Weights of a small mixture-of-experts language model, trained from scratch on English Wikipedia.
Size: 14 layers, width 224, vocabulary 16384, 54.6M parameters.
Training: a variant of Muon for the experts, 440M tokens, 3359 steps.
Below are experts of layer 8 (counted from 0) of a mixture-of-experts language model. Rows are named router (the router's row for the expert), gate (a neuron's input weights, with its number), up (a neuron's input weights, with its number) and show model dimensions 0-111. Each number is 500 + 40 x the weight over its row's rms, rounded and kept within 0 to 999. Numbers have three digits each.
Before each expert's rows: "gets" lists some tokens that make up at least twice as much of what it gets as of all text; "comes after" lists some tokens at least twice as common just before its tokens as in all text. This comes from a sample of Wikipedia text that the model never trained on. Tokens count by the router's weight.

# expert 24
gets: "- ", "\n\n", "==", "| ", "\n", "==="
comes after: "\n", "\n\n", ".", ")", ";", "Born"
router:579486503499540550515524538574546538483544543467458504466474468546484566527481543410535524505494498488501528463485439476527516453549466506503424494452536512555572581491440516478570562501446441500528488513483460452538528456445494482512577455483502422504545462463507542560531495443491520464498531438496477547458481511519448544568402514421
gate0:447534560516542460507571532504535516510517518473528446498456553519512560460462446486473546486481471515553515486479502541457451553450493471438497513493487534473455516443483466468470514536426577561511531517559503505476479436496518499522562512398514526580535435486480462471522450487444460457540479459488449504560448536453553498519419449482
up0:477508465494499513546495487500471489498501535493483577523495472509460461604515545442484499456474513523458411567549496450514552481496479484532503451516528492552524521500511583475511454462558496458506429516544534516523495565514517525453434489593496473416444558560552534539471533503539477571457508542481548515473541466558504468477582503475
gate1:432573489464440455527456472521512450545531556439451474598519477469463499501502468515517463480506484509509480478488470617494507529472423433516492449570500500511465518545462453513544528503507499529528458588576429454501447487498494531546581561488541523481497516536490516481483563474503458463490524491492530424455583510509513530502537432558
up1:415518528494497502502553469530506474493438476464480519503548511514496500484497482513456384519528516536466529539522497514561456536524455454480525510525553458517569511406491494480512463493464492459481473467524431493559512507461503473511520523480565467478456452509432454465462498463522501502418463504453566509473544494482438553501563474460
gate2:421471473481515507474465433555573498582431451461512486481461463544529491497431503579544530533491571430534528456520546508514501547498502528400520477543516528485487525540574498474564491499455483548437491503482497547481547549520518528507466463567509505481481459457502502444475439524429508506513559533491553466481488542430549572478493505515
up2:424453491429550433494546446526520497496425472535457507503432440538450526510499513580512495534537514450514510363499521519501519497498540575486515498552501518490493565499579477548508448493491480544508549509473507534479538454488476460476484438566505536460526494455513528485493478547451489573486548457514543500504472482500510579540523514520

# expert 62
gets: "- ", "| ", ". ", "a ", "He ", "he "
comes after: "\n", "was ", "|", "is ", "\n  ", "as "
router:524526563561449468435397436464447427523573404501447460474516481543443574469467515477469491518447460446499417527494462450457516403501439439509434501446494555555477533501474489439531563534460482519579468497545531458495567456512451455439547520472466556495503512528494518541528551473546514530496512499507522515460488511491499470563488538501
gate0:520475526515463533560429429525510522500447447499531534516542462484460509552528471490473537423496551523598471524533536493456504494533471564493474540507486472509566483490562509492502554450444483448531467586485449565511473508480504375464542523423554493526503524531497518503580453503467466521501514520502497454477526530495515543423492503508
up0:509505420544504537493553569486505525473440455450489494510530505541527510422567461445558491568509505457505522424491493601441512501497474517589519458478508449528570467539467531414481499434469557582502542488552508482498504574510493520498448494561514532497510489493521566430484455491504528483437512541515527499532442540547535427480508506515
gate1:399544494494532516518586454589501557480495520456554481554498493514534476500478574543469505578497496490495563499552498570498491444478573529456467544599579496510542522526486528535511547493516469522434527501544508499542495477525475530489417481496532432480525548543506522557572471448449468531574413510448512513503537488564492536502568487490
up1:474579487436489489482506470431544482548502493490504521510517459474502505464458522532526451548466505488436540612528410537558480482495593502562464515484503431429501544544425540460486534483481517494481398547543453516502522404521518503498513459454477513467451514538536535440448514522489501528515543548470485404518522543503555584531515460400
gate2:455502517543527507540539467501476538452507499529474490501474520466449510514481500514514498472471586513498483483587498477494505480488510453486506494527463524552481481491516533416475555502446586559504530505476435526461474399434530541548443471489582508481450487409515503482565447481447481446563504537518521488619508412401499558498527506444
up2:496511547544510393497471507446584503593492517533501479495471493530540502469551490505416518500502481472488488527461455560520491519458579569516597483467507430504500490469537518479503530500471566537443511545527504510511406461521548540433532511450436559588487509529545490493552459515451477478492537502551470450464440506492455438512500521522

# expert 14
gets: "1 ", "2 ", "3 ", "0 ", "5 ", "4 "
comes after: "| ", ".", "–", ": ", ":", ","
router:471562512515482435592507441420485444463504502528472518543482554597431509459495507494502478532468485489470497528466454459447470439454486450514455542454466475427524482514471493501470542477502487516477468481532552476452529426499471486444457531543465487473569491559519510548413498528566492484489537480487495536393463499497500526556445503557
gate0:456507571494502476513477526506472560536541560531507510564487490477455435457529512484537523439512494573538609513459500533471486502560499526554506505512491507486520520512524498475558529473516550517471448510486449470502521548460502511438555515484504484482530517525498471548546550509475518509444500488534605506455459498470495544528575467536
up0:483467478501468461514495486524495467501495480500521521519448499453528549562493559507503493546486527474565493473484458470508424533471523528508478466398496463552411494520509482424458460438493543520533531479508499478516532572544417510484523573504464461539453410544489478566488486496510553546526519474505572564464474511493489513564564559525
gate1:499493429498464550489556514486455534475529535472542530469511487547516461532520481545580481442506514517465493561527480554526484474498524524534533571531486459488596542551447494515452444529453414420486507497499512507505532500501527444505537460440509508429487501466374429510407431512520507431480462560495452492465487533541478585528529463509
up1:499393468403512463513513501494505458469502502506532447530427481531515548450572453505593454457541483516487453425490462471425517507390476496505487519557427439427482481471512545466541505491479527501465518507569516496496437539497408495413513511429487486514510487437556482484484547430504489489575498498507520439515533508517602520477484500528
gate2:482521540500489528404481491490445463512457528501525582529515457397461533482513499467484583456492413551522543538454469510490471523529531424458488516529462492510505467485548526493454532519453452460451508456518468470485494546465551382532546517516511480468444506506489547436448423534444478487491527485490509418454513522572501498531504491482
up2:496511514565495517437443481528433469505474529509495555507483424456466532474500502497494564497525471538525552510454478507528486523509517399442501519486513496507480458468542502522479544508468450492429491442548524452497500515496578408505519525469517496456523520524457542444480445499455483492451500534506516478418476516597481467527541473515